Below are experts of layer 5 (counted from 0) of a mixture-of-experts language model. Rows are named router (the router's row for the expert), up (a neuron's input weights, with its number), down (a neuron's output weights, with its number) and show model dimensions 0-159. Each number is 200 + 30 x the weight over its row's rms, rounded and kept within 0 to 999.
After each expert's rows: a language model's description of what the expert responds to. This comes from a sample of Wikipedia text that the model never trained on.

# expert 9
router,168,229,215,211,207,152,217,158,151,186,200,219,200,218,172,218,240,143,181,225,225,171,234,178,204,187,218,200,162,211,203,196,247,160,231,203,177,158,234,227,191,199,225,204,212,149,180,185,208,163,151,157,219,203,164,158,196,166,226,235,165,195,223,202,213,207,223,150,267,174,176,265,175,243,206,224,222,237,202,208,176,213,205,208,223,190,250,217,186,153,222,242,175,169,240,187,195,237,248,140,256,177,176,246,198,237,180,155,170,206,176,224,214,228,219,184,255,235,199,219,242,185,173,226,148,158,183,269,206,180,233,201,245,162,178,151,209,233,223,246,162,164,188,230,224,192,171,190,219,168,205,223,246,162,182,194,155,207,185,226
up0,228,189,179,250,172,212,185,198,238,193,213,195,160,181,185,177,228,226,236,226,212,181,215,230,189,186,192,205,189,232,234,215,182,196,211,186,184,197,207,263,192,175,247,217,183,174,145,212,172,173,187,170,176,208,182,177,205,188,230,147,232,177,244,193,238,202,178,196,170,145,143,204,172,216,218,186,243,187,158,121,178,195,219,206,237,192,247,202,249,170,201,221,172,201,210,219,196,180,224,166,218,215,203,236,213,198,223,191,201,194,136,239,195,191,193,209,161,162,210,193,233,233,196,191,244,263,129,216,269,205,115,196,171,221,136,209,219,220,234,282,212,171,217,183,190,203,129,239,204,182,177,203,184,287,211,216,193,229,182,163
down0,202,222,213,197,170,245,217,235,177,225,220,177,199,224,251,169,188,226,173,188,183,217,178,214,126,170,183,215,180,243,178,236,200,178,266,131,187,185,154,184,246,170,257,164,176,190,251,227,262,201,193,170,207,239,178,196,244,186,183,190,210,182,180,195,176,178,151,169,213,208,172,192,179,137,180,156,194,185,218,219,204,146,220,206,237,215,177,218,178,216,259,214,181,261,137,232,142,208,234,190,184,213,188,178,194,163,177,218,192,220,220,187,277,202,164,224,157,198,233,254,180,204,217,194,217,246,169,237,172,211,200,260,193,203,206,220,232,239,176,202,193,242,193,168,174,183,234,186,164,253,218,167,209,161,210,194,178,148,201,206
What it handles: Particles and prepositions

# expert 31
router,174,219,246,272,193,193,231,203,177,127,192,197,164,215,162,200,200,186,144,188,207,189,242,114,204,195,186,176,144,232,206,242,240,162,259,181,217,161,214,225,201,209,233,234,154,275,215,190,194,184,176,165,281,232,191,187,197,131,208,251,189,211,244,171,210,212,222,172,236,185,198,228,184,199,203,173,225,194,196,206,185,190,276,226,225,162,186,224,191,186,207,242,171,133,217,155,228,206,220,188,227,191,215,238,165,219,183,189,198,225,199,251,234,218,193,192,182,199,193,224,227,222,181,220,175,181,161,210,157,166,177,199,204,188,192,168,233,226,221,236,157,195,170,238,195,184,193,236,181,156,194,200,237,137,207,189,215,149,196,207
up2,176,238,206,268,189,191,247,176,187,185,234,179,221,177,168,242,210,177,245,177,206,211,205,237,173,245,157,167,194,254,159,202,224,178,258,178,236,221,199,179,236,189,197,224,224,184,199,208,220,218,175,211,224,236,220,210,194,184,211,222,219,232,239,194,181,220,192,139,174,208,253,200,193,172,204,199,203,218,215,201,184,218,242,140,184,158,213,246,143,197,213,228,179,118,209,205,196,270,184,229,232,235,193,204,121,201,217,206,180,225,225,184,258,245,134,192,128,188,245,188,188,175,206,205,215,181,219,183,189,201,146,164,189,184,204,188,243,177,158,161,158,221,228,164,212,248,229,225,187,171,208,153,255,218,188,227,176,201,176,229
down2,179,184,223,166,198,202,195,256,183,190,202,207,190,166,221,171,165,147,131,221,236,227,169,174,243,178,235,187,210,169,213,223,192,202,183,222,170,185,217,225,198,229,180,145,190,243,220,211,213,188,209,214,164,142,115,243,201,198,169,191,172,215,201,189,219,225,152,295,198,156,164,224,186,213,180,153,188,173,185,218,204,196,205,197,213,208,229,150,207,242,190,176,264,246,154,137,198,120,231,199,158,207,217,204,250,198,192,212,204,204,238,181,142,175,301,222,234,168,178,233,209,208,160,195,206,224,188,212,175,205,187,213,189,233,189,196,190,223,205,217,222,205,188,226,166,147,204,203,258,198,184,222,181,178,209,206,252,216,209,194
What it handles: Time words and breaks

# expert 1
router,163,218,200,258,204,187,201,168,179,223,157,136,247,223,179,183,245,190,239,197,220,170,222,229,165,204,211,178,216,190,206,225,281,203,187,156,192,213,197,250,227,161,234,233,178,192,190,190,231,223,167,157,228,191,211,173,160,185,174,229,135,203,219,187,237,233,237,179,199,205,158,223,199,186,204,198,250,231,180,238,186,208,286,182,216,169,195,197,190,158,215,213,130,180,168,124,167,235,234,224,229,230,212,216,188,265,169,203,188,192,174,195,169,229,243,166,235,186,249,195,180,211,174,214,188,180,164,232,176,186,166,176,175,189,188,176,244,236,201,216,177,215,187,182,277,183,155,136,165,177,232,230,187,221,189,180,210,207,197,207
up2,179,223,206,184,199,205,168,203,185,183,204,192,213,214,197,236,182,230,167,184,205,217,264,217,207,178,233,175,158,190,266,227,193,242,139,197,188,183,227,171,226,211,251,192,166,168,217,153,178,200,201,244,210,236,205,204,181,264,218,136,148,179,166,202,203,214,241,197,239,181,191,202,249,192,244,194,237,195,172,190,225,220,221,188,171,216,244,147,202,240,162,177,212,202,247,206,208,206,172,140,248,205,252,205,158,140,156,218,210,225,204,194,271,172,245,238,209,198,231,212,157,154,237,209,201,209,233,222,181,135,174,256,204,194,175,186,255,178,167,144,183,222,218,200,163,171,212,154,223,181,167,206,224,252,226,191,163,199,193,185
down2,193,149,259,238,204,206,197,213,209,218,187,225,186,197,190,119,217,130,225,198,190,186,180,204,162,180,190,204,229,155,169,166,187,235,230,168,202,255,190,243,217,207,132,200,228,190,203,212,229,250,188,188,224,211,205,187,235,206,245,229,231,198,203,208,231,184,214,221,143,182,218,178,206,220,140,241,203,213,231,222,162,217,210,188,131,194,206,181,184,226,229,237,195,157,201,238,233,174,196,200,234,201,236,204,202,238,287,138,263,204,229,186,190,207,151,183,195,246,194,181,183,252,243,150,150,222,185,155,235,191,228,215,228,196,211,217,191,168,160,224,210,173,229,214,201,201,225,216,219,187,188,189,137,178,157,191,204,169,276,224
What it handles: Section heading markers

# expert 43
router,181,253,210,245,248,169,242,164,185,216,184,154,221,186,188,217,227,185,161,229,220,207,193,159,214,158,223,135,213,159,239,182,233,181,160,226,191,147,226,233,255,194,202,203,195,231,167,163,150,209,143,173,215,199,148,206,192,183,177,209,188,159,207,215,195,236,208,167,205,155,184,210,180,235,256,179,242,214,207,231,232,238,215,217,200,143,231,188,208,141,232,239,185,221,191,215,226,231,181,188,251,228,168,250,210,179,223,220,237,197,201,223,187,220,189,184,159,189,221,240,212,197,143,207,196,193,177,212,176,158,195,120,203,153,238,239,270,244,251,209,156,201,184,248,219,183,171,238,208,163,199,229,193,206,193,202,214,204,172,250
up2,230,215,200,265,224,177,153,182,213,227,226,156,182,200,231,162,230,250,187,220,134,234,236,182,183,153,216,207,165,231,193,176,166,267,190,174,209,215,180,222,172,216,205,205,198,140,205,200,199,240,199,220,184,226,205,240,171,165,150,235,195,184,261,178,251,278,173,180,175,218,228,186,169,200,182,179,215,205,216,170,185,152,189,233,226,197,235,199,190,129,139,187,211,184,206,183,254,142,227,186,174,189,207,229,222,203,163,219,180,207,145,215,151,237,241,195,213,206,168,218,240,212,205,207,149,195,240,205,204,159,180,234,202,190,139,229,222,173,234,230,200,185,198,232,219,257,164,178,186,150,201,184,175,249,187,174,193,171,209,165
down2,208,217,211,201,152,180,223,212,186,162,155,193,237,95,189,178,202,173,195,176,222,144,143,194,203,151,179,157,185,207,181,198,228,194,235,208,192,232,176,206,242,207,222,230,189,190,195,187,195,166,181,232,225,259,205,193,184,233,191,132,228,194,194,220,131,188,195,140,169,175,205,206,200,204,242,123,150,205,217,251,241,156,190,235,210,210,175,137,160,220,242,203,210,234,242,201,255,183,214,230,209,254,227,219,228,245,215,222,241,185,196,232,206,203,180,194,188,167,229,153,180,206,226,213,208,254,199,194,233,196,207,175,190,227,217,139,164,193,177,144,173,207,201,243,210,185,207,248,213,172,137,232,206,206,185,221,192,222,223,202
What it handles: Infobox list punctuation

# expert 17
router,192,257,238,239,188,143,204,155,175,175,193,237,185,228,192,235,229,155,221,222,275,166,221,180,222,191,174,204,144,159,178,239,219,152,194,158,167,166,229,219,208,191,197,216,220,149,170,178,211,151,161,177,215,186,152,191,182,171,209,236,175,228,202,230,238,196,238,174,239,168,134,233,168,228,235,180,244,198,188,210,204,200,218,222,216,168,197,244,198,164,236,232,172,160,185,214,202,230,233,133,227,160,198,243,213,206,212,167,216,184,179,213,220,240,237,168,210,198,218,242,210,250,156,209,172,206,222,229,167,176,189,206,224,181,182,167,235,209,246,228,159,213,161,223,263,164,182,203,201,176,207,238,282,187,182,178,192,190,213,222
up0,168,175,205,246,219,208,276,205,200,204,200,201,169,176,186,120,251,175,184,181,241,197,165,212,220,148,202,160,180,145,195,175,204,202,229,194,198,183,258,214,203,183,196,202,199,221,208,204,235,199,229,204,149,222,182,207,237,184,178,273,219,187,185,195,194,191,192,162,179,202,206,221,167,229,229,130,210,142,215,191,214,146,245,212,182,212,225,186,253,154,183,217,157,195,191,197,199,257,184,186,156,253,176,211,157,225,175,173,209,167,195,198,163,205,173,224,181,214,205,208,220,226,265,226,165,224,225,210,177,275,231,162,204,209,142,232,189,158,196,200,185,164,220,255,271,134,218,214,171,210,216,235,184,178,235,198,178,169,168,192
down0,156,128,231,202,165,236,195,231,150,232,184,202,236,188,208,177,211,233,254,276,239,200,205,166,267,184,206,189,236,185,208,184,224,189,200,201,194,196,223,207,206,198,173,237,196,252,208,196,256,154,198,230,217,205,192,252,206,181,260,228,203,234,167,241,239,212,188,129,226,220,179,225,209,168,199,162,158,159,174,166,213,203,169,205,226,231,219,124,202,220,200,192,149,196,156,233,118,190,165,236,200,194,166,168,208,212,223,175,203,228,192,219,188,213,188,239,164,253,204,166,238,192,150,213,171,207,172,186,167,188,198,176,198,222,233,218,154,183,212,207,167,196,206,265,184,183,216,215,226,165,231,219,133,236,217,175,202,192,228,182
What it handles: Line breaks in lists

# expert 40
router,157,238,199,241,158,163,174,176,199,186,180,190,203,215,173,242,240,195,207,208,229,185,248,209,206,186,229,178,153,247,210,196,230,191,214,200,227,195,261,205,177,185,172,213,188,243,204,194,195,243,184,227,193,201,133,169,189,139,217,191,198,201,189,209,199,223,238,175,235,160,185,169,186,214,219,191,238,189,232,234,242,202,204,211,254,189,261,228,182,192,262,205,164,194,171,149,202,237,223,188,254,210,194,226,232,207,144,197,239,168,135,217,202,230,196,172,201,247,229,252,236,207,191,153,126,190,157,233,245,201,211,163,191,178,167,132,238,231,224,207,182,175,192,220,219,218,187,189,196,154,164,237,177,189,173,199,162,207,114,225
up0,199,189,198,166,197,220,171,142,162,194,213,199,185,167,182,262,232,216,126,213,228,181,141,222,196,227,191,214,242,232,156,267,195,164,201,201,207,175,190,142,169,163,192,195,165,195,232,232,232,248,253,161,286,199,149,191,189,181,138,169,208,239,201,204,277,180,168,181,205,221,207,186,215,224,198,241,170,230,207,224,170,197,201,257,200,159,245,209,158,188,271,210,176,214,245,184,197,185,188,176,218,219,216,173,175,260,183,186,210,172,185,187,145,226,205,231,201,223,158,170,162,204,200,201,221,208,242,184,226,192,203,177,264,201,249,210,238,203,199,216,170,199,195,164,196,172,198,187,199,201,181,147,178,210,170,201,238,166,177,216
down0,192,257,259,159,208,215,235,214,230,206,204,246,199,202,194,183,236,205,151,266,172,231,249,221,187,170,183,207,210,181,205,171,266,212,183,184,234,207,170,166,207,191,131,197,167,234,246,227,189,162,160,190,138,234,225,189,174,186,209,218,194,192,209,206,169,170,173,255,186,185,216,247,198,175,175,199,205,162,175,209,266,148,166,235,191,182,199,142,235,193,204,214,203,244,138,217,180,168,161,198,166,188,171,227,253,216,167,208,158,241,224,233,201,171,206,202,129,173,260,138,234,215,207,207,223,221,175,166,238,161,198,175,210,242,175,211,209,168,222,186,203,195,164,206,178,236,166,196,231,218,166,243,199,214,183,228,162,188,184,222
What it handles: Past participles and verbs

# expert 27
router,226,197,239,286,208,167,213,137,193,187,195,211,192,195,173,226,233,177,172,229,242,207,216,196,210,209,219,195,160,200,171,175,200,164,238,173,205,217,225,182,216,248,221,247,185,206,171,205,233,230,196,130,223,199,174,225,213,153,198,226,107,173,198,224,241,189,257,177,236,215,173,204,169,165,205,177,185,190,184,194,254,152,223,247,235,189,220,195,186,173,236,260,176,202,196,181,208,207,257,148,212,217,196,239,198,200,168,131,201,190,165,244,216,209,252,236,247,188,222,208,180,220,132,180,211,232,194,203,152,222,209,215,203,180,192,214,198,236,203,222,189,221,201,202,198,158,159,202,156,159,177,253,171,148,204,154,211,202,158,247
up0,148,181,189,171,158,278,200,193,158,210,184,174,189,234,192,253,170,203,230,194,198,196,208,216,237,201,227,205,165,219,162,195,200,217,165,196,209,190,232,206,184,201,259,168,142,212,239,229,238,189,223,259,217,149,170,199,173,188,217,280,139,155,152,189,232,197,212,238,257,205,178,190,139,185,248,186,210,198,251,191,229,142,222,230,219,173,186,190,205,190,185,199,206,202,189,185,194,198,214,205,262,150,201,200,223,215,184,189,239,205,149,216,173,251,152,219,210,161,199,194,203,199,183,196,202,194,208,132,206,175,212,156,217,257,212,246,203,165,230,207,210,209,193,183,165,170,232,228,179,190,219,199,210,162,236,289,183,214,139,190
down0,226,147,196,242,229,172,217,228,205,156,147,156,153,212,158,159,173,209,189,218,172,202,207,208,178,173,186,203,237,206,225,229,195,214,158,245,208,210,225,197,254,164,187,167,217,251,195,198,188,218,177,167,233,172,183,199,215,147,181,188,206,223,227,184,209,200,165,147,152,256,173,188,231,241,227,261,194,218,157,171,162,205,192,176,228,257,226,170,212,250,186,216,244,171,208,256,182,218,194,206,206,197,228,188,255,260,185,260,202,180,169,224,254,204,212,218,153,227,227,227,198,168,184,199,215,180,166,182,205,194,172,216,233,193,172,245,185,207,233,165,180,233,185,220,222,234,172,225,182,250,238,210,214,231,167,159,218,176,234,107
What it handles: Markdown table syntax